config.toml
lr_router = 0.00123
norm = "rmsnorm"
norm_eps = 1e-05
tie_embeddings = false
optimizer = "soap_variant"
Below are experts of layer 7 (counted from 0) of a mixture-of-experts language model. Rows are named router (the router's row for the expert), gate (a neuron's input weights, with its number), up (a neuron's input weights, with its number), down (a neuron's output weights, with its number) and show model dimensions 0-39. Each number is 200 + 40 x the weight over its row's rms, rounded and kept within 0 to 999.
After each expert's rows: a language model's description of what the expert responds to; "comes after" lists some tokens at least twice as common just before its tokens as in all text. This comes from a sample of Wikipedia text that the model never trained on. Tokens count by the router's weight.

# expert 40
router,219,216,208,208,144,178,190,138,154,292,207,260,224,204,189,160,196,197,138,202,223,166,210,189,236,203,215,132,219,156,164,213,169,280,156,282,176,183,262,238
gate3,268,210,278,265,180,226,142,229,154,184,274,205,185,242,237,148,194,145,221,245,154,150,168,240,235,195,195,204,166,126,177,283,189,153,205,241,177,189,236,215
up3,231,152,144,256,239,157,229,61,230,222,242,208,261,163,224,148,204,216,174,184,231,202,224,221,186,290,175,230,202,198,189,148,200,178,181,228,167,202,117,190
down3,237,230,218,163,195,177,260,249,103,233,249,198,224,225,160,208,246,161,203,253,185,225,206,217,199,250,212,212,156,200,231,150,239,208,186,220,175,230,179,259
Description: List dashes, colons and field names opening infobox lines, such as Coordinates, Born, Species, plus table pipes and section marks.
comes after: "\n", "-", ")\n", ";\n", "\n\n", " •"

# expert 21
router,187,244,229,177,214,243,155,238,100,252,253,254,157,155,144,228,238,192,146,103,224,219,159,159,193,149,145,219,250,206,121,162,161,245,149,251,166,233,248,267
gate0,207,208,196,179,199,229,246,165,108,124,205,217,214,150,286,243,205,164,140,182,210,145,220,252,245,171,156,137,165,157,185,200,168,246,259,248,190,152,279,192
up0,267,176,149,185,199,131,172,138,212,228,212,212,174,204,164,185,195,211,223,236,171,199,214,152,189,302,266,174,158,169,213,186,236,187,83,176,224,255,216,211
down0,237,220,111,218,224,329,221,102,187,251,242,207,150,157,215,214,167,151,235,170,172,190,195,180,198,225,307,168,194,166,210,203,177,301,138,210,214,227,169,183
Description: Last digit of four-digit years, as in 201|5, 194|0s, 195|8, and time words after numbers like century, ago, BC, -old.
comes after: "0", "1", "9", "2", "8", "7"

# expert 44
router,219,204,253,235,219,169,199,176,173,210,221,271,176,154,169,261,265,184,188,186,182,230,156,130,234,169,224,171,204,236,154,132,135,293,229,228,238,206,216,218
gate0,247,211,205,214,203,171,205,202,229,190,249,172,186,226,119,212,208,199,228,224,260,217,298,264,247,154,224,210,213,262,194,210,248,331,255,201,221,185,167,203
up0,231,189,284,126,228,121,244,164,259,181,221,153,153,261,237,226,222,152,242,191,266,187,192,183,165,205,177,225,151,204,259,258,217,171,240,163,153,174,210,161
down0,182,202,215,214,206,156,261,207,181,180,225,239,199,194,190,214,129,203,231,207,173,244,223,137,263,279,242,216,217,188,108,178,129,125,255,217,167,242,187,200
Description: Subject pronouns he, she, it, they starting a clause before was, is or had in biographies; sometimes noun or name subjects.
comes after: ".", ",", " that", " where", " he", " and"

# expert 52
router,273,234,195,227,205,168,210,189,181,224,210,267,170,214,159,241,199,187,128,237,203,174,151,141,209,207,172,184,242,226,152,167,109,188,149,147,147,254,243,173
gate0,99,231,200,142,217,214,247,215,172,285,141,264,254,179,144,194,236,196,208,163,171,258,199,211,202,243,187,241,178,213,140,225,212,168,227,221,176,222,314,196
up0,186,280,232,221,266,154,254,243,248,224,228,193,207,175,146,213,235,159,231,220,183,172,219,168,158,225,159,240,168,159,189,180,199,204,290,204,150,240,248,172
down0,184,213,316,173,182,250,205,218,170,237,188,128,215,146,161,177,135,149,241,245,156,187,271,179,191,222,209,266,257,110,236,174,218,204,256,190,198,174,169,268
Description: Conjunctions, relative words and commas that join clauses, such as and, which, where, but, however, that.
comes after: ",", " However", "s", " well", "),", ")"

# expert 15
router,204,229,265,133,191,188,181,187,188,235,175,226,160,150,140,234,211,136,170,192,235,208,190,211,257,140,169,134,276,155,162,208,179,228,230,238,238,212,237,229
gate0,244,156,220,225,194,239,198,191,158,177,267,205,168,198,204,212,49,254,185,280,225,260,273,173,169,197,216,208,214,101,168,134,213,184,241,186,211,199,217,227
up0,275,170,266,249,186,238,146,177,180,195,232,199,266,173,228,225,149,194,202,232,224,221,191,185,202,163,234,173,216,124,182,197,233,219,222,175,173,253,149,261
down0,253,229,172,247,183,167,243,240,312,162,236,180,268,190,217,172,181,127,198,263,166,166,194,188,243,191,234,232,240,233,139,231,203,146,240,154,200,253,112,207
Description: First consonant piece of a split word, such as b, st, sh, gr, p, especially capital B at heading or line starts (Bahay, Bibliography).
comes after: " \"", " a", " (", " the", " and", "=="

# expert 19
router,241,263,194,225,210,201,137,130,154,333,180,194,143,185,172,185,193,160,113,176,263,214,249,234,226,125,149,204,207,204,178,220,165,226,244,252,191,204,167,229
gate0,159,195,189,243,189,196,238,147,154,224,238,189,238,250,237,269,106,177,196,152,94,144,177,188,281,186,151,166,141,246,200,266,235,243,161,175,183,181,235,205
up0,203,272,166,188,207,224,204,209,230,185,199,208,146,182,160,209,271,269,204,187,232,229,211,144,231,200,237,147,213,254,198,219,172,246,150,178,244,195,170,229
down0,170,239,146,178,195,164,180,218,229,193,190,218,237,177,53,208,194,179,189,162,244,186,141,194,187,151,246,149,208,236,163,191,168,188,211,194,129,172,171,250
Description: The first digit 1 (and 9, 8 after it) opening years and dates, e.g. in 1846, 1922, 17 September, plus the heading word History.
comes after: " ", "1", " (", "–", "_{", "/"

# expert 27
router,226,183,185,267,163,170,138,207,199,274,200,253,145,173,128,242,182,225,176,170,162,212,155,204,222,123,169,155,218,231,143,206,133,165,160,257,199,245,175,211
gate0,274,191,186,253,279,239,132,227,171,246,213,202,246,148,156,187,138,103,227,228,152,263,174,254,237,191,196,276,170,163,204,152,234,238,150,266,200,188,230,138
up0,187,203,168,218,159,255,249,191,229,160,211,237,155,202,289,261,229,191,212,128,188,227,184,194,208,199,190,234,221,233,187,233,239,169,227,250,235,234,163,245
down0,216,189,233,234,213,238,183,229,194,125,210,266,233,184,200,233,138,229,214,147,190,186,169,173,139,258,223,226,284,226,167,145,210,136,244,199,193,169,183,147
Description: Decimal points, score dashes, degree signs, minus and currency signs between or before digits, e.g. 14.1, 6–3, 2.2 km, °.
comes after: "0", "1", "2", "3", "4", "6"

# expert 18
router,283,252,244,232,147,221,199,218,203,183,230,212,135,205,134,241,236,87,148,161,196,217,187,192,229,181,126,134,227,203,162,186,140,194,193,232,219,196,250,231
gate13,176,284,159,247,193,129,181,242,182,147,244,162,72,190,166,216,149,257,206,172,205,195,166,170,107,187,258,218,221,207,291,155,149,194,206,178,140,222,173,118
up13,174,96,233,231,215,262,173,184,231,206,146,232,246,234,217,158,244,180,150,261,208,222,255,216,224,206,212,172,173,169,148,251,198,176,204,233,252,183,317,281
down13,220,218,226,179,150,265,138,235,168,168,224,185,255,136,238,108,209,200,229,163,235,174,201,171,213,229,209,176,144,120,264,172,275,201,200,155,169,75,212,213
Description: Pipe cell separators in Markdown tables, especially after numbers or names, plus semicolons in lists and header words like Ref, Votes.
comes after: "0", ")", "5", "3", "4", "%"

# expert 3
router,201,250,217,209,149,213,119,194,167,206,259,240,163,163,145,246,186,211,125,139,220,195,191,169,286,158,178,189,202,205,215,197,133,208,174,232,202,219,151,268
gate0,179,130,182,265,163,229,181,181,184,149,155,314,162,196,204,261,220,195,171,273,175,163,253,262,188,196,265,247,191,226,178,322,178,179,141,196,225,156,187,235
up0,205,122,114,233,150,225,179,200,159,151,155,256,163,193,171,209,178,152,163,230,124,135,225,203,220,173,194,166,225,232,141,265,225,128,173,148,169,140,199,218
down0,139,272,231,234,247,125,99,217,195,176,227,190,185,243,209,197,225,141,218,184,162,215,164,158,177,211,227,234,175,244,217,180,185,224,164,224,123,213,199,174
Description: Full stops closing prose sentences, often after dates (born 1830., in 1983.), plus heading markers ==/===, list dashes, and "by"/"with".
comes after: ".\n\n", "\n\n", " |\n\n", "\n", ")\n\n", "s"

# expert 34
router,271,225,257,180,159,155,125,125,148,179,210,302,140,184,152,217,241,156,171,156,163,215,200,183,267,132,164,167,169,175,122,206,105,229,194,236,241,230,239,201
gate0,191,239,98,276,209,154,199,253,178,193,191,151,109,207,235,142,190,125,182,212,195,130,177,171,216,179,265,170,287,292,198,162,237,255,206,209,222,184,216,214
up0,222,159,134,251,184,158,177,216,225,143,220,192,186,262,152,237,147,170,221,213,188,157,179,253,218,182,302,154,248,215,200,155,198,185,226,160,167,174,222,168
down0,265,197,223,196,180,60,153,181,137,260,228,211,186,228,178,145,188,213,165,227,195,239,177,244,207,215,230,191,123,199,169,204,242,226,272,210,205,134,219,157
Description: First digit of years and other numbers, mostly 2 as in 2018 or 2013, also scores and dates like 4–2.
comes after: " ", "–", " (", "_{", "/", " ."

# expert 14
router,171,212,271,214,171,211,161,190,131,176,229,297,134,208,154,269,255,122,162,209,227,220,204,183,237,187,168,141,239,203,173,153,99,254,156,251,240,187,175,188
gate0,121,201,126,207,187,281,217,247,231,195,191,239,179,275,206,104,152,188,156,202,206,214,192,212,302,196,166,190,203,232,163,206,274,198,278,190,190,252,223,190
up0,172,163,261,146,261,183,197,163,217,195,225,197,162,216,188,189,200,299,179,210,290,163,193,234,71,217,191,208,196,230,213,288,185,180,190,236,129,215,209,188
down0,176,132,151,193,188,233,203,253,230,155,235,192,192,239,203,180,152,162,182,127,197,94,170,231,264,138,217,171,129,201,117,132,223,277,193,189,207,181,255,194
Description: Pipe separators in table rows and dashes or bullets opening list lines, e.g. cast lists, council lists, election results.
comes after: " |\n", "\n", ")\n", ")", ".\n", "3"

# expert 45
router,171,247,225,225,160,190,180,198,216,233,188,215,225,174,173,224,212,180,211,157,248,216,195,177,215,129,134,167,197,227,195,129,116,273,173,324,210,251,169,217
gate0,159,264,213,263,156,194,224,204,223,201,222,229,235,175,197,196,208,219,202,212,195,196,194,179,174,189,229,224,227,214,174,144,158,235,225,257,235,274,245,138
up0,222,167,235,176,228,184,170,256,194,289,198,202,248,193,205,195,164,265,232,232,221,149,167,204,257,216,170,187,196,216,234,250,236,200,181,182,242,212,146,246
down0,226,210,216,156,192,156,170,254,163,254,180,244,197,181,248,214,224,195,116,169,208,186,226,110,173,207,264,275,193,222,190,187,196,194,233,263,219,215,248,134
Description: Short word-start pieces that may begin a longer word, like Out(side), out(doors), de(xter), in(eligible), back(gammon), plus De, Be, vs.
comes after: " |", ",", " and", " was", ":", " \""

# expert 54
router,235,217,194,226,174,178,212,174,154,201,227,199,124,191,109,241,209,222,165,140,240,198,187,199,238,172,185,198,218,259,136,139,139,277,214,217,174,196,258,222
gate3,156,155,183,222,213,186,158,182,184,206,177,194,163,196,187,167,201,225,157,245,149,159,172,169,215,229,233,199,244,249,207,229,199,206,167,191,184,162,175,227
up3,161,253,192,177,224,186,252,190,222,220,204,205,183,173,234,208,208,202,205,202,216,229,259,183,189,139,295,177,178,187,239,163,170,210,188,174,183,268,142,217
down3,223,140,127,249,179,199,249,159,100,215,158,161,144,242,210,231,203,163,231,172,248,144,161,231,212,159,280,237,175,230,202,247,171,128,176,269,234,219,239,184
Description: Final word of a place name after its modifier: United Kingdom, New York City, U.S., India, Russian Empire, Pacific Northwest.
comes after: " the", " United", " in", " New", " of", " South"

# expert 6
router,160,214,242,236,134,189,187,190,203,228,211,205,132,137,147,249,256,171,168,197,209,229,210,100,234,189,170,192,258,163,148,146,147,194,157,210,222,192,202,262
gate0,175,131,285,217,160,183,206,219,207,117,204,243,131,173,164,185,228,247,253,132,230,171,235,208,177,245,215,234,245,209,145,236,218,221,187,246,223,208,238,244
up0,250,263,187,195,184,238,163,211,210,218,258,148,249,304,197,118,214,227,167,151,191,118,210,160,225,110,151,204,135,232,180,121,197,245,262,197,123,167,148,167
down0,198,289,194,219,218,208,165,236,206,169,178,137,266,147,213,158,200,152,194,220,189,209,182,219,167,128,215,213,195,215,202,242,195,250,190,256,163,221,143,100
Description: Adjectives and first words of organization or place names, such as American Medical Association, Major League, British, National, North Carolina.
comes after: " the", " of", ".S", ":", " New", " United"

# expert 30
router,200,247,231,223,143,176,215,169,140,230,257,223,177,123,163,242,258,164,178,175,201,172,204,171,243,172,214,138,177,241,174,222,151,254,229,237,216,230,174,249
gate0,173,204,188,287,239,179,160,190,216,270,246,190,170,144,230,181,216,126,226,181,171,276,175,178,227,163,229,163,227,201,162,225,145,239,134,245,217,224,227,149
up0,215,209,228,254,156,203,187,205,249,209,155,240,146,193,194,149,203,206,108,194,213,267,142,195,196,224,196,198,179,229,227,250,211,228,280,226,224,235,204,187
down0,175,210,169,191,183,245,202,187,176,219,221,139,185,171,208,186,211,218,218,230,246,227,187,193,192,167,203,216,229,188,212,182,182,230,176,222,188,215,149,200
Description: Possessives, articles and prepositions starting a noun phrase, especially as after verbs: as a professor, his, her, its, led by.
comes after: " as", " was", " with", " and", " to", " of"

# expert 50
router,210,265,247,231,178,152,198,144,201,276,219,285,167,142,202,234,139,198,187,189,204,211,177,188,234,196,167,214,242,234,152,198,130,262,145,242,183,249,184,224
gate0,247,228,144,162,257,165,224,171,205,115,201,239,248,288,222,236,238,164,191,177,128,228,213,209,236,219,205,215,221,130,162,227,171,196,210,162,226,197,116,175
up0,121,202,272,203,191,176,228,196,205,264,182,210,181,174,191,223,185,200,213,194,298,240,208,188,151,180,206,150,217,218,227,173,231,161,219,273,155,174,263,204
down0,166,166,215,231,126,133,240,253,236,206,247,225,170,192,189,249,265,214,246,197,241,155,216,239,156,147,177,200,264,181,248,194,187,197,136,178,208,200,173,198
Description: Unit symbols in infobox conversions like ft, in, mi, /sq, coordinate marks °N, and byte pieces of Cyrillic or Japanese text.
comes after: " (", "4", "5", "7", "6", "3"